Experts of a small language model: a softmax router.
Below are experts of layer 2 (counted from 0) of a mixture-of-experts language model. Rows are named gate (a neuron's input weights, with its number), up (a neuron's input weights, with its number) and show model dimensions 0-159. Each number is 128 + 32 x the weight over its row's rms, rounded and kept within 0 to 255. Numbers have three digits each.
Before each expert's rows: "gets" lists some tokens that make up at least twice as much of what it gets as of all text. This comes from a sample of Wikipedia text that the model never trained on. Tokens count by the router's weight.

# expert 9
gets: ",", " in", " of", ":", " and", " to"
gate3:117130186117120170180170116119167110161172159139058148128127099157158109159112070086116153128094058121151118132115201113099110132111168130169135140167187128177189148127130119108056151155165094125119125158138134114155124115114106082146120134056150128177101183155153101108202186128099113105162182070090112136124167167118120067154107209113141065130140144090122177118086169126120158120101088152174117117146113115137124122089115108109114126111074081089082107075101127166110100150090100
up3:179115135149158058046157125181122131108069124140157091105117143121143122137093120165159104096168151115163115145117141105067160113106125145100111110108099139139087088106132155161200082143129117107089110133137094122098208135160144165142135164132100127144124168129119130206122116119085095145061099144167150081115157143211113138074147132111101197108190153139118131120135094186049120088185121155155102152063168112154129090106046135120159112118167147159101145112116162095104143138150168
gate4:067157143088173154153103153167066122168205091076147091133081118114125128117095155129123155128139170103073117128089114101160108109198134107117118119142159143112115152141144129091124101135161133094184107174148143095152192074146135115127072135133110182079164117120156094157126126062156179109133075104117093121135125088154102129086074110147119182151157178104136103161108087115133195142112129075091083164121227160089134183156140143151135150109166164084113165155129118155090117088104183
up4:160080140115128084150162177143093135117100166192125127120153145167131108178165082101124083094136129190188092161091170122108097130053132122111181083069124094137195115138114145114144125171161089198126177084129159150121079098124159092121121118126156150184092156163094181093108116163116034093097132089147128117195105110129134107161139121157155102120111120101183092127132140142094083080102131116131111172123086159163128084072151133134091131176128155100158139090109138079179161150156120
gate5:102119131169141069153162102073143107060135133150134190070112087091163124117069086118187214102159061098141157105126095121110185147119160132135143132100071116154098124107183165137141135155193150126132148184124179101090166116103106136182127125129105164149170143149080088145162173137163145139154097053141150098099098171116147189125109081132122122109133105121132066055173091117102096151190099175116121131138071151135171125085118107175123089125145122187108123134117130121132126114112133
up5:104128125149112138157177150063155101093152111148156145140109050084138137119113111092082158135153090083155137119199130116170158171122133126124170110113099120137145112102164145107121081133199101141161167126137144063143137103041071153144126092158111122131177111171076078195200134146207120161128093093094093149093145147084104134192110129129140122086083122126082109108150120152099124109123064181104142154181070146134132126112163116164165131128122110075110114154088170124191103168121148
gate6:131138110088128125124077075153145125096068115154107123135078154124107160158174148108172181142098151157163168129092165144166088212150158119100112116172124153086129119111080128140181190151114147058161091103110147171119127158176094096093131136148127207106126144146112105105069138176184139142126130122124154151115090147129109145092129178173034148106106102141077170149080113117094113128135079139132130146164074144145156139125077200157119122132080189085152178104090072108121096130136136
up6:111127087132111136143085103134151142122158174187083120121114139168114117130093131075118179080086113132061156165092131117126162126130153176142122095161167170113065093106114101142185140100137135159123132088104119145134116084120088144114138096178129078105155045109125111137168129134165123095083132135217111204122144198136128155102143146110108111126098115081117126088090162116141156077176223183153092148136122113080101093169190139181138118160113113119095165057172175109135123127155148
gate7:147137140135121111168102128099135135059045170135180132131127129137068181121124074168152105041138174118131135135169080146092137178157111133133172207145144125123197089120138125141118160134143182094145149164167113139133136177087109187115134167085154138103127112159111098125132048081091125091121055122136093128071166141147100075126111107140033118111170140135150088129169172089126177100131113152106152157076124166127125113101145158137109128152172108084171102119138087129126175140154110
up7:119196136113096098190126161118168133099140060120094113125141119086102130109100153187145076126155082120146105102161174104093087126101144174147114173164108147065161106084175115125110170160162189143125154135135114126147081173110115177052109137108081128120125087126121129135130135118133113099132072133179075171125132146148129187115117143134151108129137164148119148130152189139151210129140120137072170070160129111108149054102077133140089052196135121158151119125110112157142121080207087
gate8:088100158112116109152098122096126128127102134094155176163124118162086106132139182189129112108109112147134121112152129078153132093089095130103185155129088134197104112140179082119143104167120227179129132133149077135146202130117114100199115069154126164113127054183103077206125139130153095084122134182136098168089134133105159124163124108109103146189173071152116152116097168092143129092102157141158101112121072150123168165120140097142167095151082133139084158167095126106094063097139142
up8:142110190169116178160112106107123082069102101120132171163125170161115136127121192197112091120107073127104081086165136130168172126063114132185213156129131099128123069124150140104095107137136128130134134094121084148092174094100123119106128130136088158125130106160131148204070173090149112156101169173098100152151176117092145145129113085100117108139152052113127106136112164111176146087085124140115100147121159150185136159053095136153134113140130151154139114200134166068123098083129201

# expert 6
gets: ")", "\"", "%", "0", "2", "1"
gate3:114101126146078122136000103136184119164163119101083089149165131148145106147149114136078140164111151107149176034106152113130114126137105155174155077129173090200127130147161125165122122125114106129100167149121136097078130166100151119138163105162117186120151175106111090184104131128117130109091092113123109115096135129130135146193099134076134117120205149122134120088160109136145128088151118090174124065120134182161107131058153097133097136102139161154166183103168185068118136103185113
up3:107120130113125196163136120173132082209085150061141118164131081160129150107127079122108098098151154134164147054142147129116153120162072159127105131125152060151131151130101132125118138125123145181064130095136186086140150133139109171155160083105084114113180180103196160124112144163139090038140154157133121098135123150122165168157111113109118092081088135141193128149113100134173113108135148065124070106115099155077141095098153127204117173124129067148143133162138166099089158061126138
gate4:109084155139157162131107068125076056162146102139105164135116143127073148135137143106148146140090070114177142160136128125131152133122087122133072094090165129089115099152147153100171082146136137191112121145142176081035085112103183191116102111196147111129169081095140170131107096095077103113126158163133083157124103154107110112174112154157128116147115073154156104124098172085147166093140087135176148120141124098222199148137105115075115157132172203141111133138144155169120109143169106
up4:139132143120161070078126090148133134146116111125059099124136109147190074117097152116113120140118101165159132136122152118146131099108119092171092099109141102070133143147138140113117098131134143191157122094124058093126095123149170107091158075149184103147202153084085112161150112155097110146122181149182114231137104117131121145213145076116137091112168104088175073154103103091159143109175070114108143084175122092108193133106076164096132094165129158141122172124171160160190119133103111
gate5:088108113198197107137200101147127083154144114179125147130099122119109171042157073161113151177122161100156144094093165138156178087100130121165091163115092094125181113137161136120121128166082104116125135113153103142087166189138085144100152101133186159121155108125109190162198090075081135121125117162172228137115079143118120147155106084133114126140143105117112129126096120062090104130132101141136120115077074114089139112114141125132113117108130073158145126106183150127126091071152201
up5:114132138161123180124194149124102105134178128144110159097065120102184102088162150180146172162112167118134122059072117179141143077128157076110122119163130137095147198116182154138133172101097119112117139100140108163131130139157073114123129110125175172148197091116118213140206069108123129143140072148118183117120130098113176077089115111107107156198111064093124146129112135096109122143110125072108134136118119100119072153101141139067108060132142104128106107112140144116118174088138203
gate6:091096161146133121098092144129146125209169141168087112122210126149129073128172088141110121097105111141107186125113135077145127146080106093149134142135143123154055140125084212155136120170161110056191131137117158117131098184111139092152107138169157117168088170151147053077138118104121191153126105112117095093162137109132122169115099162127152133074106183111126116136146139109131097092145138112187116089134058127129121119208146175128120122108185142151086118048171119110092114090156115
up6:152134125076127145094082106099124099159085159103106078093206141179147132054098161091105144126160130113174117149153145084153072152154153160148156096070150153086103150146101144100072091128162095146131134088100108119154112147044142112131131138097119167123111163131132118065127135148130069127125093148133113068171121165143148160144117182103122116148118156187175104100193118167119204104164074107161100127114171117135173115122165137068094148160160183149093167155129172157072090105132170
gate7:158181112175085140113127092197115181132127159083112104116119144106123077149086145083159088159093116115107109172148144116169138193068143143152117175196205143130144186085176117147119126126145090109116126096135109091090125150061084106103159161130130157170091180126097174182181128163161174103145138178130151077126134117061136128127128115173121129152089136141166116094154134097119129079117132143061127123106143070115135095107145062159143113103128087144067169139121118108154053172113153
up7:129089048152135116085098079213211142140098154070090137137121132079100113139111157128105108168127121127171124118137152134151167110087158161162156175160193101114121168123148127096125130144161125155114109095076114144071104106133135153156142084079153179132078220184058110114134110128086147129192150174094124100085077122121133126174138141164125079187161144125103129117111163139139151054134155188122127128104122120131137114083096116155128086127130122131064157149156128122129060169136104
gate8:113073169174122114151104173160119077151137157087067050145108139183149087109162115164115153097112159135104113142147150172168109150095113135130110133106117080128148177123152082089144155160134091172144151101153195150150093124142123138117175195150098142077166130120094124115097171105117161171186121086084126156140144190137057122132114176065088139170112101137085121123068106161178145134136161102154092103101100140071142143069216120074129119115143134148148105081150139117090130117142067
up8:096088148140161078159112135182151095097141142093173067130081097132165140099151111170096158092139119102099120156150166180142165171104150120139141117163123125163129137142154059122091175173178117153130228150152135161164119131134116104107144157136093150074118150138129119104133188112124140135144169073078168190118118187142067117126135160135103147144094119082074132108092068122147185129119169122139111060110149153095120100091144091111156141092154144079079081076151123125071146095161053

# expert 3
gets: ".", "=", "\n\n", " (", "–", " \""
gate13:072140098118105107137093102117155174125122132165126139162104143134087178132126176115185116126144122133159148185069150126104079065115105121120071149144115156125064152085145157122170141106116109138121120201206134105097166150082099136170078190178171142149115136184111179101100114132163138150152110134151066129159122144087176065168127115128107154095148079178159193129089148139086070106151124144075121113113099157123158153137159108113122071170056122148113122111124157058140115069112144
up13:105109166133142126164135120129138140158154095119125158116073124127061074111187082081100151171082119146099100112091122129152131168175122082159124162185130146129075157129117065104089191120137075077140125106100132110129104086126186149163132071153167087126182076095158106117097142147109098140139195141126139107147110143149107110209099154126126129235142114157141086122120163138135180201145103123183126125111113158130082146071126098115173087111141124142148151217136112127103101083101121
gate14:109172138099155165128100099133138191110134109143122153111141149151115140164114117180110154156139094072131145117091118104146164185097060137115177117100149155065167114105145132131153127127131101170076131079099104178161127102159092090119103118145175130152160155160015129129124088114144154157142153144142161166101159103108108221150050101122109182070120070083154109123138114101109133166154166171118114117129116171125136115082183137089071178143120137143156136112073138143070153201093102
up14:103083149123106115118106115157096077134119095138150104138169104169055107092236110077132120112169152117069142246138137129150103116137146204119158128120136102126077118153170117102141120141148124110158116190159139134146097121117163111171145121125088111108126131113138129122124161124158114099112097129119069188131110184132165093173132155110109072144101089139109113146149113088125083148120077130147096153085166143160139151164103170143145074115095119182115092053241142085114138137106122
gate15:090140146085125145087207166147178103137155162055095125096121101106098143125137071112122121117158157092131073119145115166142112151122162125160099149119150138100146166152152088120093143151149109161061169121077144081099115124076148102195137086172162166175151122092140092136125153104135124154139102157108165189059104142108120174146124141123081112135128115165184151060094133157056102124112153145059166125111101142044112106109115183136110121095138131190157173132157128199139120186126110
up15:128120121156123133173155126100168149149136129099143065156160056128111178096027094175135116096163075103166128116126125090174100091140137129136132144080078143151176153210106124167063166111137100071098149177123164110145125101138120218096133125082137133123137202159149098151082131097152165132095126127140162108050113091085102134180097105165081155124141093166123172124130136181151119105143158176116134151137152148140055099126141129151143124118119074163105111092126110131163123180098158
gate16:097122142127120123116194101148142119159112082108126137137140099142126170084168095121143077135108130127135131093144209182148111138206170180156129148125135105121207154107106204116135116066143108089116118115075109120174104108088121096100137088137069156139071068165182134164124112134120106133102173128129041125101098110155103130084122180172096062156120131138085106135128191105102181081104124157138146112178157159150165132111102136143133101126182155180177109118078104136093157083130083
up16:121063102122110120117146113096123086120143129126160032160098100091130131107060118148155143120170210146146093146100158134137202115141134129128101168178142151119107121158123168084137085143113094114183101119117106156142166143176140108118063130140080147128163185145140102129124135129128161122074164124085176151141123112135091179076118169132104098074105160121143118111047140105145084113111120196114138155052085127122164126085132180120132163093077091157181151186199154092158124105159147
gate17:167130163151082112142132167068106108146100087140100060054141122076122141125084150140151076134112150185068117057127177136153163135169140125109114111143135104180165132119142121153099140171114173094094130066126176135060146086138101134083096149113150100155122128073097133144107105125120116092093187133105085126191156097157144147091099150117201143097142098122089157121152089118160194110161149180176153149102144150121181169099114084114078159136123114167136182134134167123116177120112201
up17:142110089118143089134102097176113150126163144105134149157111157163139081112143082127156140136132106089160191179129065101106113150106118127158116157129103163083093188111064174133143172082126092172153127150166075129146165179076119118199154111106144157028116112159129113099048080073140099112137130151172179125083117176125150145147199086138093126137152166150178109140132161171141097134131115077113092054077136097164108151157134137129181099166121148100152080132101100105155120140149124
gate18:153142122120153176081139135099141123121224138124117113186073120145117122196130112156091106172146074187118132163144110104115033151086148108162135069160091138094139114111099083088155138135124133058077127096171169088121121136086160142131131143152145151196135111140125125125096113148056130116114112146134120214106138094142187116149113155134127157068153065170134142171109152130100161134157139153154100125089161142116107123100127095173089145097105156205109085171127094170177151125131075
up18:149120155131088097197130127116131116149114147121127107088173130118164115122185125077137096084140126119145144092102125105140134084124128103098114154020180096117190154158163116131137117154173096201142080120141094117116126133123098156152162108089110106036161133071098103115108141098203156152156125126211168072124102210106114137084125142123092101160078145159158102117155099133116119158108142156102101174159123140120117148119137184094192077176134129091128203161130126068118140149117126

# expert 10
gets: " the", " a", " was", " to", " is", " and"
gate10:072151197099203140167108179158087142148129070123121143103128108132083193138131140127091081125106172107120152140114134147130062181125117152131171154164137178135150132139116140068066107076126154149104066146071099103125145103152115110125143161117123173052135115167205119139128197138098115063142099107095091088145131096109195124122144181146141135120139161190147129183127164070125104121136089122150093062080140143136124173094112154110072105137140130175136091135093131155123120129177139
up10:177191146169189119097099114092071138088174114191107059092105057156051148150102152147116142181117119182121101142119099159076091127115114120122176154151160120113095118165125179146108122094085127128126122139129118128105148073136102193130068107168114108116100147087137102132160139113153128106194054134108144078201216138155123183143073114183183150143126121109173108128101133190142093106094106096128145070132165155113140118161102142152119117124111133135128155118116149140121109113074133
gate11:135094118115179137027127132112125140168141165092162170180147142127172125126094153197125092089154086132159091185157140094102078127193140108123160127151106156155125150081123085158133112140157129121145096078142146098131083064155155083170089105135151088187127129126094115156092144101117205139163131164148167116112122162117127139144083113062128097158156115183087126189139138120182139105154112131114111109134124143091122128136142140207109109116088107093092128111069169201143106096050090
up11:103192060145111155133156131101135127048136127147108109125148149091127186180213122144090140107150101173082129194093109090152096146175128105077115108187168152177123149094114090104107106154153162093178136070123070102094174104135094178177138091179086094116029112139120184121148135181126141134141107154122130086130128105125147201102119134080086139111193146158093140107151103186119118145128112122112172066147120163155110110117139109154112123107132091122114128118146165172116097125106132
gate12:138066158118163124152110138115153152105165152157157173138159138093120093139133099064154155117107024102176139116151130104152121119164075103102112158119110092120055118144125184144156156105130138159126173142149187103101148169116117181122148150163112099193083144235144109152126099118120115156084136100155107102193167138152147059125126133141150124117141142199088105162125194128146095116126070085092094068114055118084169107124110101196149099148121129123133177094135118129120107112143119
up12:128136083111106131123104131111056139172081172089074111136109144189092150110122157156148117139135151141136145141153167155098159123103127141117157138150187158129169136162125135147078149201133111042097151109108163152171124195139081079142061132112125148092171138123073166115089125129104129114134161115117073179093084134081127149107132141126107124109140167140174156117116048109164164152115105038136062164154161144162148153140071138082121158092145150176100060142063150148154170115126116
gate13:113158150144051108110150101172166135120139065195133164117086137054140127110157116119096097135173119155108147201100080133149133111118090128125138117176143130117096187142119099048110097090164108108055100119133154084165135161140111172163180162176153220138130192144145168144110141184151151132105177147144111083110124141185142167126144164093077133122125156115127142082161123115159132129114146104094093116080169064055120118087143133129092155130101158127096130103118060112120119156126166
up13:118082131099149178113067163125158132117076155090091114127125125134165148165126050166175093142128104104160145040126101154162114153148142159169130109164050135118170147127142147139091091156107093131128176151119114162126124101145118101125144104186149144170152084139102115179096088135069124100218082124054172131122095066107108131185105137132184181134179145099109098084114083110097089146156129170141127129106172138175122160106164132123103123143133182089138186124172105157135109121159075
gate14:097108126116089130124040188129157089102162100166131078128176205109065106151164145168152099101152094117168126122120150170112151127028115147155104186151165140088139186091117090147075138111060118141171094109156126102137145150150113189144160146190068151137137074134101139143096107142157141140122115111096126128149083114140146121153144109177103173079108137088110181146141090115089110147136134144174167088117125113087125120114129086181124118119182136114128106133182105111189119140042139
up14:071150119083075169154107168127157065145123200118116135151145113137080118146083123118124113072121110101140100091113128177209091144093180102138141139130143137121206138125188185180090102202160135101181129131099074139094168098158183097139114187095112116079138071144115126152078089141101097125148112089127121172124064101139167129084104127139113131091109107088133150113148138157159103100111185199133138162193147122163086145109179141107131099133120167086155120129157126119148173105101117
gate15:150153128143126154098056088108145113130145145151098141141141188054117128064127125076138146138153171168103103089124044171078172147122078093166128165089168119188120146149075145168125039172189109169117117138183102166088083143145120158161176128108149167095145171148124099121105123085079186106177151102136101095139140143149132105176107115108077140088141160141153137161133116161162147146145112113125136129073106164126191170101149129116073073101133143111115111099115138098138109114100198
up15:159150146175105048130167156095048116154133132106120093040109083144138136130170181146131158187116119144130173104085128081145142162090114165132184074108120094082115074114106174145154107072134154107157123139105146147124120107105104165065161141132132123123126105107100138129141078188123135093140132164171122120079123122137156103157169106158124129210095104087117130169177124072128168110116131130174133144147145104095085092143060117084157156185188150139157108136087183086179119170100121

# expert 5
gets: " |", "\n", "|", "-", "  ", ";"
gate13:142120120137170083053109165132144099086149072116099166176091133082162124107061127112169065149100148165115102128101170110146101119143164152108142167134153145089073121190118101136181102136084113115144147139116138170103136133187148140118070141136145099121148131121145159114094168133207113099199150079101176129143073130147151160149140127172125181105156108163079112097147166147085197082113143114162166114105058082146110129147085173174100157185133150126095177099117116111079104092128086
up13:100151083137146135073153138158119088173150126048104146198144106133128100086117142122113118133075116173127122157093210152114145117113184133073163145158176118136098103168088156148134167150086109082201108145080145119124132121173105128117115126141144077126153113147112183135111149097202119125091129059174126172125095113100191114163070158110091171124127112109094118106191184117127123144205119113142137132188058135184089119141087157159075115142129079109084106111152132126121134112163107
gate14:124162130092098110100135142097126122117106108156131146128089141096054106082168121130115127150192184086127147112099051136190065199113156121167147106133104144133095092116091055098157094123182100131134159125128160132133162066121135151199115116151098156146075081129160102104172070172145161124133127155113136114146161088080116092149114168089138095099188134124173146111148181122158131118077093172116158136115158184083166144107103108123094194110125190149112123123140176100132093083145193
up14:118074162135098128081170120113139123125109114110065140116176081118127180168104150140103093100114081195123127128146115087102168153144122109184105159129059068119157113162137134089144136184131158179136139123124120166130138172126104100093088113176175123104142118125105144055140134114033157154179101115161103094114207179154132099144138107162105124107088168132128121125137136180178150127131123124216048130092107140165133119163173142142098063109109115089095098108139128170087199119114123
gate15:148163104134137072145093098124102173118159132132099152160104102166121107078091125103118120117140155112177180164071121149167150084125131178171106095117089166081141138180145174109132123095116111120195084126091112048142123128131174116125139162130117119046151110056129119160117148087103157122146126096134199139136136073122063132142149117174146082114178207106114138198157167173179149090173109158091113164057123146120143135115128130137132131099149156111175121119094124130051072166115151
up15:166153125135113155088136119134169125054155155129145122171111141088135146071076100049134140121116097109189131173131126120152099037140116096148113105157094119126166148153089169091111144096063064090151099127131143081169140129146129137113074190154140126107139166081176120122158089111087079112137121098172139136140129112138090060142161157170069101138141177104110154175161148110131098108161103167097106224092139142140112173094155160096135130164138166118173124094084133152150081180143164
gate16:079148098061129150122118121173114144135175126148148084095109095133093138165074155126218146078133144191168088062099157124116062096133155138163163137137184106125135140156131109070101109154132119150116157112107098118127098139206114104041122110148175132152138189112133151163114129150157078120137093119130132173111120103120136166142161133038141125148202128109093072157141124045131087123138073135138140128133144133153172140137097084198153120139144190102164136108110115091161100110123098
up16:115141174135138094127158170103099113159111092098126153122100169134138139081183108123060147114096127057104090149146060124107137144048092103151170109076096150131140109086144135161126136110163177165160136089212197151188138129110173194135127179084144135124108116142123160132120122120080185123157144152130102143109072093089086094100089131179096111147119139079139193171127096154133112153157156140126088087050108137146113106094171166081083096138144094170128137172163146148135158156154123
gate17:166134145084105160148085173125101104114144133185121118094184108080113101151116146155169127090091084098165114115061127077117133053187141157102134122159152140159150209142133101068160167116203206097143108110124082103143159141115087102155147141196159160100133123149175155161150154165138131121149095142141097098069135095134116107135129081079059167174134158090087177136063114079169154115096155141107105106147103132123126103132123189113141123155121161162114122106124107182120058113120123
up17:090105083129142073139163078122159123087129118118180134162148169223151141122150128040112123149127129081144141126136146123152104141100133129081142076165065134158175145129110137170117138147110137113168170097117046141124131093155108119111129164135095055155128151166125047074135085111079125092123146125141121146102023138124205150105121117121154115137167110129147170122110159142100122109161116136141192099139156130140104087090142141168088161116084151137159115107124213081184122106170150
gate18:117125140161110132118124098120087167092173174154153083172118144114119118155145156127103136127170088094149138105042138183113125069183081128101078127201099137056093075139129161161159176120128129152085131159173148114118117094151132107120119138137141104171147165113146151147073134096087147111118112114162171103165132151146136131120051123116142179152121119150145183079109028185137110140116124120175149131146167114158033110156111168205160100101081152156124115111086148150102140126072141
up18:136133091179107192141069136096104150066164148146092144157163117132158148159159101177092179152144106055149128101123121104098111104171098134141094105166113158088105133177119100138091131097123153095159093134122094125099098121131134104139076129152120177118156115154114124121210144116130126085153101104165101091148118143192131128107079154089221105138172184119140187096067062122127142149146096121152146152179091091173152121156090123192132103115107130189127073152124161142126071065089101

# expert 2
gets: "s", "ed", "ing", "d", "ion", "ation"
gate3:148140150084133086167152106130175134153135181135108146175120107108169139084152108145171090104144082184098113096187092150112151132119097110216146132140121091082087118181121092124109146118097130163177202088123172142178175134169135126096143129156120121134115120127155133130134194132119182111125124066128158114149054102082171072124103172132101136190135151163105124107148108100152104095151145155114093084153056113175133131155104079163098109183088096076131126148126046150120074114163094
up3:147096091141121146130155062124120103116132058090106214084129192106098069152104142127113147082066151149149121119113137117167142106116099109123100140114189175166174109136142177129136090096170105117168180155117079152128156138128133144110132135096123154117146122055163126183152087148093087097171136146127114195138127159159132115116156070096113128113114115101131137218125171158112126090100154129120115146127180081117075162049195179117162157095138081105173187128106119121154091118166100
gate4:137102165101107113119067119149134074122060125068150091141153127154120169111114129148110119135084135182124082142097173145083135166125148162157130087080086172141117148104113107163137102167168143104145116125142048110108199155142212109104192076118096107107149123127182121177129094146082129090124142127099109162119133110162112108092140123135128122074148082143118069166134155110136135150134133251126187172139157183135126128088106099180138084076124145155088142080156135154103143185139127
up4:159130054105131085118149123077117114126195160122101120114101081127192160170146128136130099097131094135112107126101163087127158183115089087151126089147166129178117150115129151122093158158126089141152171104159113132117158067063123075155151155090152125097197158103104166116113196125097190159105155030148101079176144148092136102094110117159072132106130156161114145179154114123184166101105141146105104139101119157199122096108171080137078129156111148117162060170090137135142155173125133
gate5:171110132186137077113130140172123141101131141056087135098147097146146108160161148145068206124116162135128110108119152121111110132132137137128101068147132067167123139106119106175125120119092166152168130067129077107103112142120101170126126072118126179144175113130097107130189123155097084167130097091171134043115088165156168144169136139088143128170221170109167104085169155127096090156085170169159169123163146116180100127153135116104133098109112082144109149154085132072163079072070128
up5:139148095142090131115108119149126136141115129081137122148135121117118103159198142163109215153137213139118106086092129119084130086141117165118103115174095145122083166116117100100084103106116131186163146071131118111111096150145161163154142103145157155151141127136082136155142116138171091169125076095135148047100091217123149132155206140137150125074195167129108125089162147084094117099099144185084160111135128097156153103157058143195174113139085089102143163100056088120102104119159127
gate6:141216163134085131145125170132095151121141070184124103106131123144176100108126125137060131131095161140112104144082176091137164154076147102122183125152147149179118033085095105142118081103150113150154096160119084106125093060121083173141182094134138175098059083144115100120162068093135127127173145154124138181110110138069083112137150118127174142123131153148140134137126123137163077119131112127136090168144169164099054103160105146167154115187141129137081120116133168111136112188185182
up6:194157127137144097149171123141091163085113117111139099142134162143147124145129166076140120093101144182126070128060107187169110143106107130145166072167157101162109079113097128110114083151168130123118150146095114094106179123148105108097169126112101172148155097127108076172114084116141175104211123126153147187101135078075122089150132069108148155051135137122124159067127077129155094111118105200175135173136147148128099085138105099105182126159181122172102127162107096103143130188185184
gate7:173134101161133089105106102116182124136111156113138115106142105155124146135165180089135103109129173136091135130096144125129130098122044142147117141121173101121146124152090106097124128191149099110147153112163137147149123152109092141139134098058106103163119165127151057175092134029094199135116142131128142112098150177151128197114124123114088149074088154161147179127223142146215101158060094194144127141110123158119081085107151164167143095074091086147167100152102160107123148110073143
up7:117117147085185169130131132092150148130189134164144107156123102155089097122083167177133095100132091153115157159146145047122117179101164170086182108130160141121098102120144139161150090112088113153138080109091142134195111128123091129123145163211140161158168077111102079154091104121184119138059166130143096134136137204160082068111072116116181165117099079141104103079127156179084133053156151118083109109179148101127131162136148138174136188088117164097135138104134104159089116120132136
gate8:091120159094098167074056125146177109172153155078119145067140200141131160140139155125104104112133137151084114063145180107157177122183071096112204109135085086113121092102132072124092105161128091205154186150109126166122066127119145127153113133138102137108128134121161147088085102092150156116105095104089131088126075171149103088123145125115129164139163141143112176157097108106147118145132119147134184130100125099151193055103151115128205106147079091177138126166179126112134151150143178
up8:131097112146077111115176099155055159066151121115085203128137131150123186128113147177129122157074145172178053173157164087133109124089174163113101141088117132132080164148109143158114129105089152094134147090130146154176104169089116119158110123105103117103162173184109143195119156152117083063047177204183097128111128150092178158093127181159112141149124099127156122128122116120083146107152126098122113093130145161172090124135098170051090162092092100100107154126142121097134149137145137